config = dict(
    n_layer=8,
    d_model=320,
    n_experts=32,
    experts_per_token=2,
    d_expert=512,
    d_shared_expert=0,
    activation='tanh_gelu',
    moe_layers=[0, 1, 2, 3, 4, 5, 6, 7],
    router_score='softmax',
    normalize_top_k=True,
    routed_scale=1.0,
    balance_loss=0.00257,
    balance_bias=False,
    router_z_loss=0.001,
    init_std_router=0.0274,
    lr_router=0.000723,
    n_head=8,
    n_kv_head=8,
    head_dim=32,
    vocab_size=8192,
    norm='layernorm',
    norm_place='pre',
    norm_eps=1e-05,
    positions='learned',
    qk_norm=False,
    attn_scale=0.177,
    tie_embeddings=False,
    parallel_block=False,
    init='normal',
    init_std_qkv=0.0175,
    init_std_o=0.00437,
    init_std_up=0.0175,
    init_std_down=0.00437,
    optimizer='adam_variant',
    lr=0.0011,
    beta1=0.95,
    beta2=0.95,
    weight_decay=0.31,
    lr_head=0.0111,
    grad_clip=1.0,
    warmup_steps=471,
    schedule='wsd',
    decay_fraction=0.367,
    decay_shape='linear',
    final_lr_fraction=0.0,
    batch_tokens=262144,
    seq_len=1024,
    doc_mask=True,
    train_tokens=987400000,
    steps=3767,
    dataset='wikipedia_en',
)
Below are experts of layer 2 (counted from 0) of a mixture-of-experts language model. Rows are named router (the router's row for the expert), up (a neuron's input weights, with its number) and show model dimensions 160-239. Each number is 128 + 24 x the weight over its row's rms, rounded and kept within 0 to 255. Numbers have three digits each.
After each expert's rows: a language model's description of what the expert responds to. This comes from a sample of Wikipedia text that the model never trained on.

# expert 17
router:125157174139095152129089131103103111167131144159150156098115167131107132174114134133091087168137111137127103093152078153105118127114095131119111107154163167122146126146148095141146181133135103131119091077131147090123102098122167091105167107
up0:161158164163140182096102127100072163135132130159125162100135111106125140146152155112087139149149118079146126113165131159138133106132142102134135093149132132127141147144110125118118112146120115129099146159114131115090126104119105135133131108
up1:142130162163152165095103097125108118156137128102114110120130130092100172164118160129140111176133128132132145098162089130125118169125129110133097101151143110112145152182152150081136131153102081093116142108129190117092141118071126157138152102
up2:137074142121101168120114123147120082139179128130162142140081080115126141095108141115139165117186143089129131099121104106134170097106156114142091164095142089151152131191139068123109120143169133125140117107136130162131113138177105126079123093
up3:147151109144104122128135095092105116178145128128157145109096182147103143138124159134111146154123107112102154138142114084112090151122111109145115153131136157103141144182161078116125152150160115113137140147126176117092098114111165134109137108
up4:139144120116105082126133137122125147128118113129097150105125134125150114118137137142120156156130128084171141100141164161111108215046136094124149115132110139113123158167134098132149161133143069086138133171108182143126140128105124119151145128
up5:162126126119165167139135104088057131161144173134145137111114132103128159156138154090136138164143105120124139118155090118112123123112146122175111102093133157111126145163132130119145140161130121115121125119102131123109126116106134116137131112
up6:134137143126101123110118093140112122156155150164144131098082145137088112152151169119100120165117142097119136127143119172095102112096110102168085132139167149092134160150181120168083147137122094117138142125139155060118105111130208140114152074
up7:134149153131127142111099099116100119191136174143116156115082145119126143170146177132104095143138124122133142113161119132080102147110120115147083130131150141131149169173151093133135140169113093114123141124076146101106121123093147126125156084
Country, city and nationality names after the/of the, such as American, Japan, British, Toronto, and nouns like film, team, city.

# expert 26
router:136147156131124119115107092110103144169135185137137153114115149124120145149139121147103076146140135104129130138156074136110121123107077108142118140125189130138129143138121102146125125158131107111149135124091138099111091128122155168135201102
up0:145159162131167155126123099113090134162161167132130172114132161115121151145147179133103098166136145112111124126156107124121102154108104098139125114133166139131167145167151095161116119137135083114118137112104138110105104108110130156134157088
up1:161161171155141139087122127098086110161133134165128160124116153081133138167150165122088143161128110137139134123182080136130100165114143115148101114135144128105128157146154112107135118154106114089127149082125157113086119105116111113162141110
up2:184119171133156154155131099117108098190156176141131158089148142124093176148090160110120107175145098102112133108134098106130112137129151106169118129132129130124159148141152123140115143166142107100131136119112131077077097083113128140116151101
up3:144142168124144127097107107103086123168126163137138169119103139098135145144149169141103131161140115121129121122175097146114115114110114097143094133098170124107132155153161093125120143142110115107148143138108160097083104112109176131148140102
up4:155136146128161127116111103088091125145139164131135166125108158135137154147144169105110121160132126091112128116180120155106100145077121092126102150139156183090133143161134121106125135151144104089146131125082150104094127079131158130145138119
up5:153113133129142131143116099080095127170168161140159162117084175102132134177145173147098130158124115119112124130149101139110130139110128092143115106086158129106155148138144108132128125168115080113110115103116138104118114108096175141130164107
up6:145154156149117164131105097129103158150101140171133167088088153106113147153129153100116129126147109084100127160146129164122103122099133093150124129126153148104132154123148109088125108109114118087138125145118148109099118097184116091146163084
up7:151145157130109120135089096111094111165152177133123145143134144112094147163146163108111140177144130157125164121149116121097116139102135085134081127116149115120153168155187118137101132158123077104128133150075150112089138124095145116146147113
Inner pieces of names and taxonomic terms in lists, plus numbers inside table rows: Muham-mad, Ph-as-iinae, 13:37.

# expert 25
router:127156148163116136122093057115103105163131171125167140071102158139121136144139147149112080140139113094109114089139099134122116111132105125153097118150174157111115161146143127125120125159082123132144094111138131104135073135108138182124142112
up0:152150156167141128121097107108095130170129164144112158122093147100131153173147171133093099144125129105121134132156087133114099130097103090147118116124171149130167148161126104128110131156124103106138137146102152082090119098110147117133159084
up1:141157148129132116092120103099077111171139169142137159115103153105128165166137196137105112171112145113127123141170079142126126138080099109155128126137172138128146144165118110132115130153127091082128134115125145115100121121115137123128167090
up2:162154154122132105100104098095091138159136180155120177151114142099116152180133176131091107153122109107125119145159086141131107124107103114164129104113161151129163147159137113131106109150109099117129135142097150110089132106113153120131157088
up3:149160156133140139108108103109095134181149172144129160121107146121109152157145177139098119167135127103134119147167091142111095137088110101152116129117166140119147163170127096137113110148120109103139123139107169109086106099104148126136162096
up4:143141182109127094113079109100089139139131160177132181140099146131133130158154168104106138149146096122105140133153123163113106108101132080145100106125143156129153142137125107119135107144158113102141132106087135103096121104151132143088155064
up5:132152142132120116113095131117115107150141153161155145095088159135127129161164174153124117136167138090132118113154111144077106125094118099152161127141164155114150142142123108090125112151123102117121095120140173127135075045101175135114159123
up6:158145157146147133123086111114097131175141183140127165119108162104119169151152182110109110155151143108120134159161100154114104134092103102165111133109157140115153153160140101122110118151116085092153135128100144110087111102114156106136165080
up7:143144161128162135128132107093104134149146156118124155110096143079118128172144167143094116161123124149110125126144116132106118114102118105141093125131159131127162160164163115108104136148128096088155121168095151103100100136082171121142146105
A single capital letter starting a proper name or acronym, such as P in Penn, D in Dacians, Z in Zastava.

# expert 6
router:120156145150120161114110101123100139156122152117135146128095152110142121158160140140121068171122124098078114132156100163142126125118093068134121138161171156076143142140122128143140158158151092085127122104098121107105126087105152133101152120
up0:163174133123163143128104110122107160160120146121134152086095144107133140153101180121123137120153130095079147103147132129142110135118114147114111094110138135144181132136118120127112121120122107142123137156120120113139107096109120124166157117
up1:146132124148112131146133099088088116166130146151115134143137134109144186144127169144139121151114124144090145102175110118126103180133112156160098112095155138134131131136111123099124139143136093155085107156123139124087131106109131132129153101
up2:139142171144138139113129106110100106169133168161145167119100160101091153165129175137113094131137109099130155129163069143114112150114103120142119120122151136106137174157159096105140111163099111127126143132096161101096110109107139140137161094
up3:140129142168097095078119096148106127169121146156102133125123147124107185164140146113098132146115111142110120108135110081095104127158127165167135137107144175116122160124139095136133107118134129172134119147086158119122105125104150106143151134
up4:162164149136128142099092124127114098145139147144098183092117142140092148127130153113116093153148140115102134125149108153110104126124115119111127100133128123113144175186148106104121097135133100122147113151111163087122131085135155122136159100
up5:172154139125128148090113085081100125173104151161139151087092143126118169156156182106101116145142103110125146141175111150151118147119106121137131108132156149101166155155142098101108107144103071121149120104139144103081118124132151143147164101
up6:139157151137131139099145141138110132163127154155098152124126190102117111139094146113109151121106111103108115162148106140109103157106102128156084140143143182095157135122157115121100114114122084080131145140131107075105112110137127130107146092
up7:136144146127121132115161143096117112180150142135095131174153107097110154177109144128096129124126159181156152112136109130100137103146101160143074085139136131150157158143168123102146165177111090143133109157071165095122134153102147093152151111
Given names and country or team names starting a cell or list item after a semicolon or pipe, like John, George, Robert, Germany.

# expert 30
router:162145160140125120143127159120107110149135155190111152107121162105133152133168131149088084139150133138135126147146113136149108109089102082151116148136153151123136156154149115107114093135097076098143141135112155146113139110144103128152162095
up0:137154151140161155127139108141076138151153126140125157101120130130098153146139164125116129147139103125129112127164105112138136148110129095147115112133150134113117151142114112113095118151126105130139151135124125108100144090101125137122158077
up1:155117128148167142129114088111098104161135160130138140129110175119142165162101164111100137174126116088127128091135112115137103134097151122158133136115138125134132151134125115126131156167119128084155106130131191136130135104082124132135138111
up2:159138164119155139164085109111113142148120147127116157115134158154134162154145158126070132152125157112094130144132112126122103148144122133091093105114139154130152135112131070131145112112114091149140141116092100085076107130115104123076156109
up3:138168175149129145123111095097087116159144178137143164113095160110109151157127184136097115153129118100127118135164082137095109141100111107130097116127175138131162149155130096128113122154123108106140128126109162112097098113093162147131149097
up4:134169157147144143109140102134054140169171138119122198133139149084136130139142166124117129157152104088131115119167112133109124118084137095182132112100136144123130147134137123112095130150138116102151148154100153108105131119135152128090149091
up5:142159160116138148115100107104107121165120158126150151112092155125116135192155172156125093173128120107141128157157101164117103145114115096124081136149153155140163165153113110134139142147107106098125137105096146118091101106090172118110178110
up6:112153166172175135084129102141117138154164135125140138090116124094117129120110150122087147132131145100172156142165097153121153114113105094138125109143153102087147147149181109162113132131112130137167122142152142109122108095145142107154155092
up7:135155156147145136116114088093095122171147169142138153109103159118121153161134186130104091161137124110104132114162095124091111126096097106141086128126172143124139155139147092110115130171125085115156128133104151104094131111089146142114162102
Auxiliaries, main verbs and clause connectors in narrative prose, such as was, had, were, that, "but", "after", suggests, won.

# expert 0
router:136152160131129116116110079110100140173143198131144150119119161123117146155134115141100087159153129100130139139138072146112117135108086106141120144125198136141129154146136099144137131169138097105150138123085139095112102127130139171135161103
up0:137160155122167142143111121125096121129128159118120170096148160122107132130120157141086127170184140080095132149142099124125114164091139085119135110129123124129144145191139084137115134134106108097093124155102129086113144089142122146187141113
up1:152147185141130140104119131092099070160143122157084149120112162094114155151160159153105102162135122120139133130145089133112092151132113093182115116151145127097124147146138102127134147138108101110127134121105161105086120113084128137119154094
up2:142134142140165163112163143114115141156122117131107130126159111098100159101077153090138161129107133104155182112109140149118118146147158125140067147135136163156148152116196114123156113111157090109139115109101088094162067113164126128097132112
up3:156173149141124152106128106092088115170138154158154161113110153094121160163118173132093124152137112126109116117158090129102112112097119122146119133119164132120157144159157092097115109129119123108107115132084143131104116103095156146142149112
up4:125147117139155141105130139104119158120129111149141155109121135156168121116138141087137130151116099094132151132149170149115099178072160079112161176143124152098149130142116141158161117143182098065122137133120136105119138083137132096105131136
up5:123170139120129120111101100104108137183152142158138149114121158112124146171150166152123115147141134093133144119154103123116102144098103116133131116092151150126153139144143101152107134121109103137130091115100174099101114101118176107118162111
up6:117158164183158168132091078141109127140124158135111161105129177118118137126122146104129139113127113114120128139160108145154119138081111085152098145140131117114148159142126112151123139132139104106175110160138165078119136112141163119136162055
up7:141161136127130127116138106123110151142131160144135153108124119125138108153133155152113093142132084139099127166169119160117107135098088067128102138100142097111148171136160114129107118157097090102130158172074133100108139116106122113149152122
Miscellaneous tokens in tables and lists, such as table header cells, digits inside numbers, and role words after dashes, like "| Party", lead, 28,265.

# expert 23
router:158156145132121147116098099114105139167148167140149151095095156112140158149141153144109074140168146111144142108147081147071124128109102113145118142143190153157131144135119079135123128188128100118189122146097110099111143140115138165146154116
up0:160148154140139125101115098099094128172155156133115161132111154110103138154141182125087095172132140102130144136158083150104113149101121112143112097144156125126144150159151091118098127139135114106142137137118146109082123104111137138153161090
up1:153147191126140124122103114102083100148146149173115171144104164126135137171135176125091122167135103093116109158159079162134099136115117099160094127133146120123139165139143092104132077184109081111134131082129150113102130116130115150096165071
up2:149117191111135113112129100116106082145149165125107147165099130124133126145116179131111137160126123127126135131160125118112082123094131115143130145122154140093148154133138100120097110128133118079130131122099145139083123095147138124101154098
up3:131170170156125149131104106120104101158119143153153148125100152089132169156141166146094120164101138099156126152149099136113084138112108079181118126134151160126143173137133078113117111132112117132153131134118135098075120142108148100113154118
up4:150170168137115133111104086103094135158122155151127162123126170133135165151137178121110110156134124113128136142177101179126095136096105104140097133126165155125137165155155101118108132133121092087164132131098166091087136114117158130135167097
up5:135169132110141125100128122109114099181148158134130157108088172123146129200155155120139139173093115090124100134152107190120094138077123130121093121122155162098135148139125116115132112157112092122089103095114155123092115104107168115121147093
up6:178142173154154149147098091111106164170142162146112166067100156083120166149152163107101106130117121106115120140148121133139105169106104083170117128136137140115136163139139115131101113129129072137147122153120149110090133129100133127140154103
up7:142176129111120145124114121125104126162151172141141154116105143131129149161117170129097120144145146128116143135130113137111099120094106115173106126104167094118154156150141100126111123163092073117122141110102131089116149110101156151157147081
Punctuation such as opening parentheses, closing quotes, hyphens, dashes, slashes and "or" in alternative phrasings: (or, "Faraar", I-40.

# expert 27
router:149153177111154144132123128129103132159156167158133155117126153115105130137169141172099099148147135103117133125149094180133132116091069119133135127112192149109133159145140108135087104175136112124123141159092129117125072117115152150136167120
up0:153155160157128125101129092089103157183142151133102157112125148121119162147145190132106094152130143116126138132153088125133107145099097109164105109149150139117159146144125115104131117138142105085141121115122142119106135103125124142124163072
up1:148145174136146131096110090101092112170131168152135164123108166119131162167139179150101116161139116102110143134162077146117113120126103103167097132121166144125145154158136097121123106156118108097148137118111151116105133118109141131120167090
up2:134130167122124149130123128136099072145133154146142155123120121091123133150157162114141136150151153133145107107146104133119121091094125158152111097107142109128155148139162118105088135119108116122132102145105143115101120113103127127135144110
up3:151162154142125136115107103115088118160127170157142167126091162103124158169122174134101121166128123097117121149161088152115100131097103110149092153126161149123158159148135091112120135154105110097134125126107157108074120112095157144124153092
up4:146148174148112124122106094107090134174129168148138169123116173121135161158146178118103107159128122093122140141169093145099103135093107091146106122126144143117161158137135093136133122149121087094139126123112142090102129088105154136121159082
up5:133144145137160144094100110099098131164120158130150141119128160111104147168165170145090140145154119123107125128150092141097113125126098125152084105132156153109165139130125104109101142125097111075125135128118166083113126107102181152079165114
up6:145131131160155166104117101124107145152154138145135136082129112088116102137106161123124125137194094092112148123173113169141113143116101137173084145175143126133165131123146111138118133126089127131136133138141131094131125130113153135142167085
up7:112143140123157125135100124116116091138132154111117132107104154105111121163123152150077154142113154112139128139154095128097118165097112125132117111140158169096129146147191113122129151190081125092144122137089145132095143134070140121139141104
Prepositions after verbs or nouns, such as of, in, to, by, for, with, at, as in "wrecked at" and "promoted to captain in".

# expert 28
router:163145136129150127129101075111094151143167167131132136086127122097088131142178152117113101164148144109139138133171102132099148171062127136156113137152156122094141177135178087152111122183107084090143105145115146099082127107115136155120136110
up0:153159146160138125104098094095093135158145169152171171103114151113113146136140172155121111150143128094127147134147084143120101137122104101138107100138177144152155128173119091129124103144114126115120130126119138106098129109112138110157162091
up1:147136134160135119094128111132100055153137144110141159116117180081136152147158176131100115167136125131125123124141084120115074120075138125164105109122161142090117154159114098110113133131106101122125105128122143121110141102079115132137160077
up2:134168131160132137112130091094083113155115135153144176113147129084117162141101178108135129135148122118081155137168095150125098148156135115175137086096151123143184151125138113089161100113132114096098156115119125099103117132121123145131148108
up3:145177145098136152115115111108124140159161151135137131139117171125102125144098149129119153119135113098124133114145081137114093188108122111120110144145149148142159124142134086134105093122119129133096087140104104078116099131097166144132130128
up4:155138143149133129110113102114101126157155166153146161114133168109102148155145175138112107160149114091094128114152097148116097133099109108141124136144157163103167134177130091143128088129119104101095149138089146077126110104105166119133159090
up5:133150163104142130104086112099102100158117187152110149104105182115108146150136161120087139139098114084142119161157110170128102146116113096128135138135148142121150153137123093141136131152102117090108104113101122131117077132149145141096153143
up6:124136150177132135113108105098130135152117169141119149144079164111098124151131144113108119112097151125088144193136088159122099107080103101137150132140174117117117172156123098107100107119131108115150093146135133146106122077132157106103147107
up7:144183145133100142124096110139104107173160142149103154111120159094121132179137172123091100164127098144108118133150119132112107102118110108149068131127140120130151138167151109143115141120116080101133150167083159118086136116106148111109157100
Newlines, double breaks, table pipes and list dashes that end rows or start items in tables, lists and headings.

# expert 16
router:159155178138173110116130148098110131153155142160137159134119142097103166146128129152111114142144114066129140138158060169126124147093102143130099126153177154097155135153148078125116100162102108135129160123099161143135108123140140131155155101
up0:153152152140124146115109093102094131172139160138149160102096152115125148158146181143098102160140140111108142140162092138113103135095101099149107118126165128124154143155131097119133129159126101101138131123113145097077113098106146133133158090
up1:150148139121134138103124108095086115155101146121149157106083128105140133150154170133118131147152127113124141140172125143141129149099123123147111119128147133128119135185135098131115138153117115095169150117089174131072153117118154126141159109
up2:138172157138123116094066079117100131168147185147124151129106145078098138154133177147119131149137116142130122146139105123106117135127113124155129119139164132141137149151136103135100097162131112101112142116074159104095079098110157127114155107
up3:116157136133148118096109100120100108151118136124140153124072140084134167175150159124105145162126127095158121126155090135135103156102129116131098132158146149092166150154159089109124125189142124110116126120081150112096138118103130106148144103
up4:146139177100129139105117108105117132133103157153130164097084163101132135147156160106131138140096102071078135136147146166089119146105121108134146134156135151108158156159143121151128099166120097146135136110130135116121146099132136146127146108
up5:133160155141138146137125094139099117168154127126147141075131130132130151156131162107093142141126083109128136135152136155124107137093134090144097097099160124100140167130174140110164139118154086117126103091166148089097116132103134104126161084
up6:120153152161144160112099107147086132163127130165145168071113126110096146149111148087091145129117117126119174133153122145128086122119129110155112130109129140088172171149165119102117114136093092102168126095142148114114133147155130111141150097
up7:160158142081120122118129128123110127147148156144118145114094134132142101146148150141135108139131119131057111143126145132098117123107125092162116130130128119107144149148136150106107115140095103132141119120130127088121134150108131120115139095
Articles, possessives and preposition-article pairs after verbs in narrative prose, such as the, of the, his, their, in a.

# expert 5
router:115143153152112116144126091117101150169116163141174155125120184128121149170141141157106088152134124131140142138145077120115098160084079119121108156149175176141129136161143105131122149149154103094158164133085142110117117119117146106147155109
up0:157141155154143150105094096124086138157130148143134153093118151108118138142126179156121105138161157105103165104138080098128115144125104120133090144137140115161200125147142095143113121145114114089155136141119124084109105126122131126139154092
up1:140141144146133123119104103091083109155132152151140134116098165096120161180150174131115114158123104142121146146159088131117114136126111113167116104142159157126143169168154094116119122149086109122102156109115131123086126120104130121134156088
up2:136150160087107140109138121115102105159142155139148150123096135104113121140126160126124138163136140102123154151149095158110140151130142110139131143091138161131147147155154125131159095128148077089139155100114140102111114095137170150146129102
up3:160146150151118149128120129116100099134144130146154177112119143118109163139124165148110131127143141114140117132166110156087083132101104120131107142148149148143166155166138086102139075136116090102126114131121139126100114134103153123111167111
up4:182137157117164135154105126105106139143155150143153160091141161132139143138137159119119127151143114089094122091139114127128123162121122103148133100135123134139137165152108112148117088126131099124107112132107151098121095080087142131148154103
up5:153163164127150133106108089092105120171146170137150151105107176118107169156139178134095107154133121110116125116157094146107124152098098113157122103129171138127137167151135093138132115159127096107127125108116138134108110109125152140136166094
up6:136154140166139136138128077143069132134130142143137157076146141100090136134117169125094121134123129141123112137154105146144086134112119115178114153101133128109162149156119106142114088146124119084144124172126147127111135124114153131104173101
up7:134166145130145145108124087109110128164141162143129151102120164094156148166139164141120101144152141123117131134152107147110122133105112108129101139148158130122153180161151098108085099180107068122161132140083127118100143113109146133155164095
Second word pieces inside capitalized names and titles of songs, films and works in tables and lists, like You''re', C'row', H'unt'.

# expert 10
router:111144139172108129102102044112107118153103175140147146119106189132126148167134137139106058127138124114136125159133091135123091147107085111120117158120158112137158130136115106137145083140135093119149163094127134122113120140118191127162151124
up0:146149123142160157046113122142105128135166150108139151125117132102137149124147152139119126144132153127122152142149121107163154148073122125139136128124137115130154123141134123137101128131158117096114118116124122108114135055110122078191159093
up1:153151176138138130102102101095096121173154166139128151120097155114138161157136180147101107156122131105108127130164070143118096121093117104154103113126160136114152151148135104111118128155108088098125142125101156109105098108110137144121160079
up2:159160168087148093104112148110109103147150136129090146133147142064135149160103157102116151134124100100080138164132114158155154120103124097137046122092147125094182138143153131145112129141143112136131103134101122107127136087134110117121139108
up3:185135152134113166118126115107100085147139176148129154140134158082114173140109156149123145158128119127103144116142106119081075072126117113184114119112166134158165158149121098084116119142128104123143098162086141126106106133113172134084153097
up4:128156138093119146096110105110113124144129151177087150113095153116122169167160155116106094153157148093127133079155089148105114103086133096154140119148174122132134149150137088149113115138090090129140065144119145101102122099121184107145143107
up5:153160169123139144122093131060116109153144144164131148115126147112100143155145162138112095142117121116125141125143097119120107129105102120114084094129153163139144137170120114112139147159106100090128139145112131113118103115098145108112156127
up6:146170120112109124141104123122116145176155163159170168088118151069099185143113162142113108152147141126107146146140074159097092113104099129190109105115151165113127190159150098122117134174137104127173097118117150121099082128126149122138161080
up7:130161129125179166113125113122101099172143124158118144138104120099132159156120144113113154138118137128134130094153135088116134141065141137139125111129129159140151140130147081131095145146095121139151134162101145133111137120098127110169159119
Single letters and short syllables inside non-English names, often South Asian or Slavic, such as j, ak, gh, š.

# expert 3
router:134171151156136106125102098116098147163142161134136149101085141147124137120120141139096110162161103054138163129150090147082129123094100092147121151128167132097119158152115114149136134181136120092135128119119137121126119115133135163118158120
up0:133153172107133147146148141124106142153189133162132149130145146106140145130114150102121137108137132146149172148132117094163095175088122128109115106085136123207149120164141106151134150109142108139159151138126149105101115157112108115149152102
up1:153135172136146145093122104107089114179138166153146160123108157105110163167139175141110107151127124115107131154168079147136100151111116121155099107125146153149165173166140114113121091153119078103129141130109162108103122100089138126139161081
up2:145117165140107143128116149137110106167137131121152145139103163140121151166140150139130134180090100121134100162127120130133108137115114100131127087126161192127148148180172086131128114153109077077105174114140153081096139111121147097124152090
up3:146194160128119166087131122108112144173129134121129150132111131112149170154150159147102125141121107098130114130141085103140106149095124132117112133142150139122136147169120101131094137133141111144114133139091157116110128105088173127131138097
up4:153147124135112122111123089086107156153141152150118143131133165107139168153139169117146115147165117093145156107161095174078128120068115138146100123126133144139155142170113125105165135152127108088125128151110182091109156091125164115107139112
up5:149158154134132131101107085100087112179118158154144167112113164103109149173158197133122105144150130112119120154165091146124108139097104135142096108127151140118161161153136097125129111175120102099119120112102149102091099114103156134116162095
up6:131140165135129125128130119135125112167146137132103143125084174139105129146144143122139128132115102101120134173140131125145086099102120102174090126142150126082122192135140099121120157145109103104162110063151144111101115133085133142130143089
up7:154150161135142167113120100096094127157146172159149156128112152106126156172147176135116096128141137125095118126158098132119123135108106118161094104124152145149149155156164085112124115133093089114133142147098156103095109124086160123143168093
Connectors and capitals inside proper-name sequences, such as "and T", "&", ", C", "(S", and middle pieces of names in lists.

# expert 21
router:145144169130170134099086122109105130160164138109127144113146144096127183144110157138097103157100134115121122141140090161094101142143119106132123128140169124153156148142139083142132104142169115093158121110061109069108115119129129125143157099
up0:117161140156119130115126090101102143157126172155133158108096150106123139157147186144090097164151129102107137126154075139116102121082107088148109114146157132100143150169118097101131150150127110081139126122133164126103142091109143129133154091
up1:131139157130105128109124084087086108153134159174117150119098159115114134154157174138106104130150122112121140131170095144127108141089111097166101139134175150087140149171124115117114124142074106098134139127129174119108127144102146135133157091
up2:145120110123128154210185114168122133134134134117148138099120114156114150124113146159131121138169114107119144107122127150170163163152129129135133092163120114091130158142156134071128105143112092151086139102136144086106128156127095116153134131
up3:141161142154122145118122091102098133155144166142150153098093157094130136158157172151105111144135121109136140118157087147117109119083105098159112152118163145110141166153138094110111130145112086101132105139138166118097109110097155144139158087
up4:107140138120110121132100119127099131116156145161120144113109136070169105114146125116145148152154082095148140099150130138140159100096124088159118173124136134111158110156112139105098146198116109093124129129149173164095169102165136149114136090
up5:133167147123136151093120083088094138177127178153148155100095160126124138164145173137102100162147105086122133128154094158106114122086096112162101115128151153110126156147114104131119117125119094097120142108110157120111104109102151138134168096
up6:119129140127114144143114075134112144149150146132137137134095153069106162154152164134126133150126141094121141169152130155144115113094112090175115162152136136127153158150120128140114125131097088104157138134148139117132144101106137104109155077
up7:145154151154135124150118137135084101158122136138136167117123136138147125185166172114080140133111100114114132145152115129075121155108131084147107112123148178135153158135151101092124131161103086135139108165114156079096118105101130084135136097
Digits and number pieces, mostly in table cells, scores, years, coordinates and percentages, such as 2002, 25, 10.

# expert 4
router:125142145151110153123122065122088135155129185132172153155102166119122166171153137144100084141140125112123114147151070152145100119101081096142125158095184156138129136122140104117127104184126090106169165092102120090114107124112191136140154112
up0:146159160135147148096107104102094125166142159137145162108109153109146158166114174126110111145139144120131135116161106145124135158086121132117112099137149131132134162170152110100136136145146093115114127120128156096096115116113129109145164083
up1:170146173144157129117109136128108072144148142132096155132125157105133128147139159118132148148173109097117148095175097113165116139108160128124100127118139161120124164138132127118181134156103104099115102091141134147107102086122096160134140101
up2:143136149155112129124107098101095123164130163148132171122083158108105175161118173130079118132149088116133139139152097170104111130107116109159088126128165131117151163181141080122113082155112112113143138114110175108077124132108151118143161099
up3:145162141149159139116104082100077120165127128150153176119111148095136146143125173134112121158162125122115132131161088112100111141126118099151099143132142130130117144174144094123133125132133108132140108124113163079097150121057187128146156096
up4:141138153175106116134117117111110157150148146165124149129073135085110172167124147103141106153160097128139141124156101140108132135096138105182098133132126127108155173155135089106129128124154060085156119149092206095090110094125138094099145104
up5:156170166139143145104104099109096116156129166137133153112100150089123153169134182129097126165124104109152139143165103142096119127097105112150111127128164135125152138143133100154107146134095102093118112113109146105090093117127137128116160112
up6:100155170150167143099083097152103121148154145127100154087114131076131112142131146107124139108126106108114091157168136149133110097128126101157108174098146135135160144138154116141104153093110148113152133134123154088133118123122165149137163085
up7:158166141120151139114138126078113130148099155142151138141092143092121130194144151117131119191119125137100137124139082095103104127117137080141111123154140145143115119156179123109099126161129085092150123112108174118090142110079164087124147107
Greek, Cyrillic, Thai and Hebrew bytes, LaTeX symbols, and short inner pieces of foreign or Latin names, such as ong, ic, al.

# expert 31
router:141153155131121118111117101116103132165159178150102147130131138127109147152105146136090062147174135082131141135155085154124111146123077118137113126132180118134134152135127112125135111152135105116120113110091127110103064105117137166139164117
up0:131155153184169154126132136123108112163113127138097150103145132129132145116123148140108120133110160100129178137143067150108133108076114151133113074112127109084193135175143100138122098124151126110110154142116155158102133087120110107104153106
up1:122125141129128119098124073110100109176115133146133144114104164120116148133135173116093125148152089110120148093144082143112110148106130117145114140147156165130156144194146104122122118130150126127149119151140173101126100126103135123126148110
up2:141139156150148110105107089117100095166155164137146166123093172117137166144152177109115112153101098120097131123144100126068089142122129096140093133120180137087139154141142097135141116126127104116155132114088128129109119095116134125080137103
up3:124161129142105164120111123107099124125092141139108146082116146121111169156117159162101127145105114143146115145153095164121123137103113112174117131148155142104166137147157097133106126107133121137130146105082145134096178123121177135165163124
up4:154128145133155148098142124086105119121111153154132161135116145125140150158126172075131116135156131107109122127158101197104132096108107110139111106130166133147158165141103123094124110126104109137116141148103131106118126107108125140143161093
up5:147148151125128177127099077109104119176134174146151142102094140121103174170137168143098108142112118116121150127149113168134101123113114135161114111114136134121168157165165106105102143156135107109115105138087141100094107110095174135115156104
up6:156161162110126135093096127119109121141129165151116160105115153086132175152125156132094100170113126106120151147144118172111110103097089086164134123120157156146133181148111099122106119150108075101175157124132153117111126113141146107135156074
up7:140151163117136151147108107099102126153122166161135150124116158113128129185139157120096112160111112120122145119163110143127108120098114116140127140112143116111135140164157094117140115162118102126144159139078166109089122118087157125136163106
Spaces, commas, dashes and month names directly before a number, such as Game 6, February 8, 1986, in 1981.

# expert 15
router:116145151178108126091136084103102128165124206138130144140118156125136142173137135150102046141125149148111105138140086139131113114126080135154135117091168147164150129134130125105129124131145128119150148133104134126125129143108150089113154130
up0:148157163143116164099094126119112140151117120135184138138095159120106144128141153134121120138141129104139122121152109125101099131112150138126085101136174136126159148167102099140121127124101091106119115120138179089107082110134115121122134116
up1:136126166128128140116131138084104091128121122136125135144111134113115157182069152126130102130141137126128078112141094145135071108142131152160108073148144142162116143169128112080123126160090146105142120142119163091126118119103122146123154105
up2:139170151150123146099101101104104106156118143113140143110128163092076164150113150106144139128168100102117089163145103139098113133131123158166141094148135119126132175146147123145123129146142141096104116108114143124117137086151112141124161091
up3:170138122138113103121138101121115096163110154125127161114085161108127144124161152136077156144114137120102119153137124173125122109115108077152145146140166137082152158150132095131125142127128111144165143124094141128073126147101169133151134113
up4:152168162132129137127084095093091127153149163151135173119116150102120151150161179116109120163158117094131139127169093145103103146083111110158121122132162156120160159160129099129114119151127102106148127132108159112101098117125151138131163086
up5:164167145121135140135114086078096122170169171166142164116081161114110142160150178137108125151151108103144121139166091133124103135085107123148098116130155142104145168154124108119121121151126110115124122114115140102090102115105145127107162099
up6:139148177138146126113100096137101143170121163153142159109111120138108133120163165109135126148139124089081153146153091137149107107127129070157135134115149111108150160127158126134127084126111125079132143137129141096085123104125163169103156089
up7:154163150135156132123097105136108131161119156130121163118114143114134136140124161148091103165134140112097100115150098134089109125084114114134114117116142132097150152178160069138136123180107064116133118126077179099094119094121133127139148106
Word-internal fragments of names and verbs in narrative prose, plus family nouns like wife, father, mother, husband.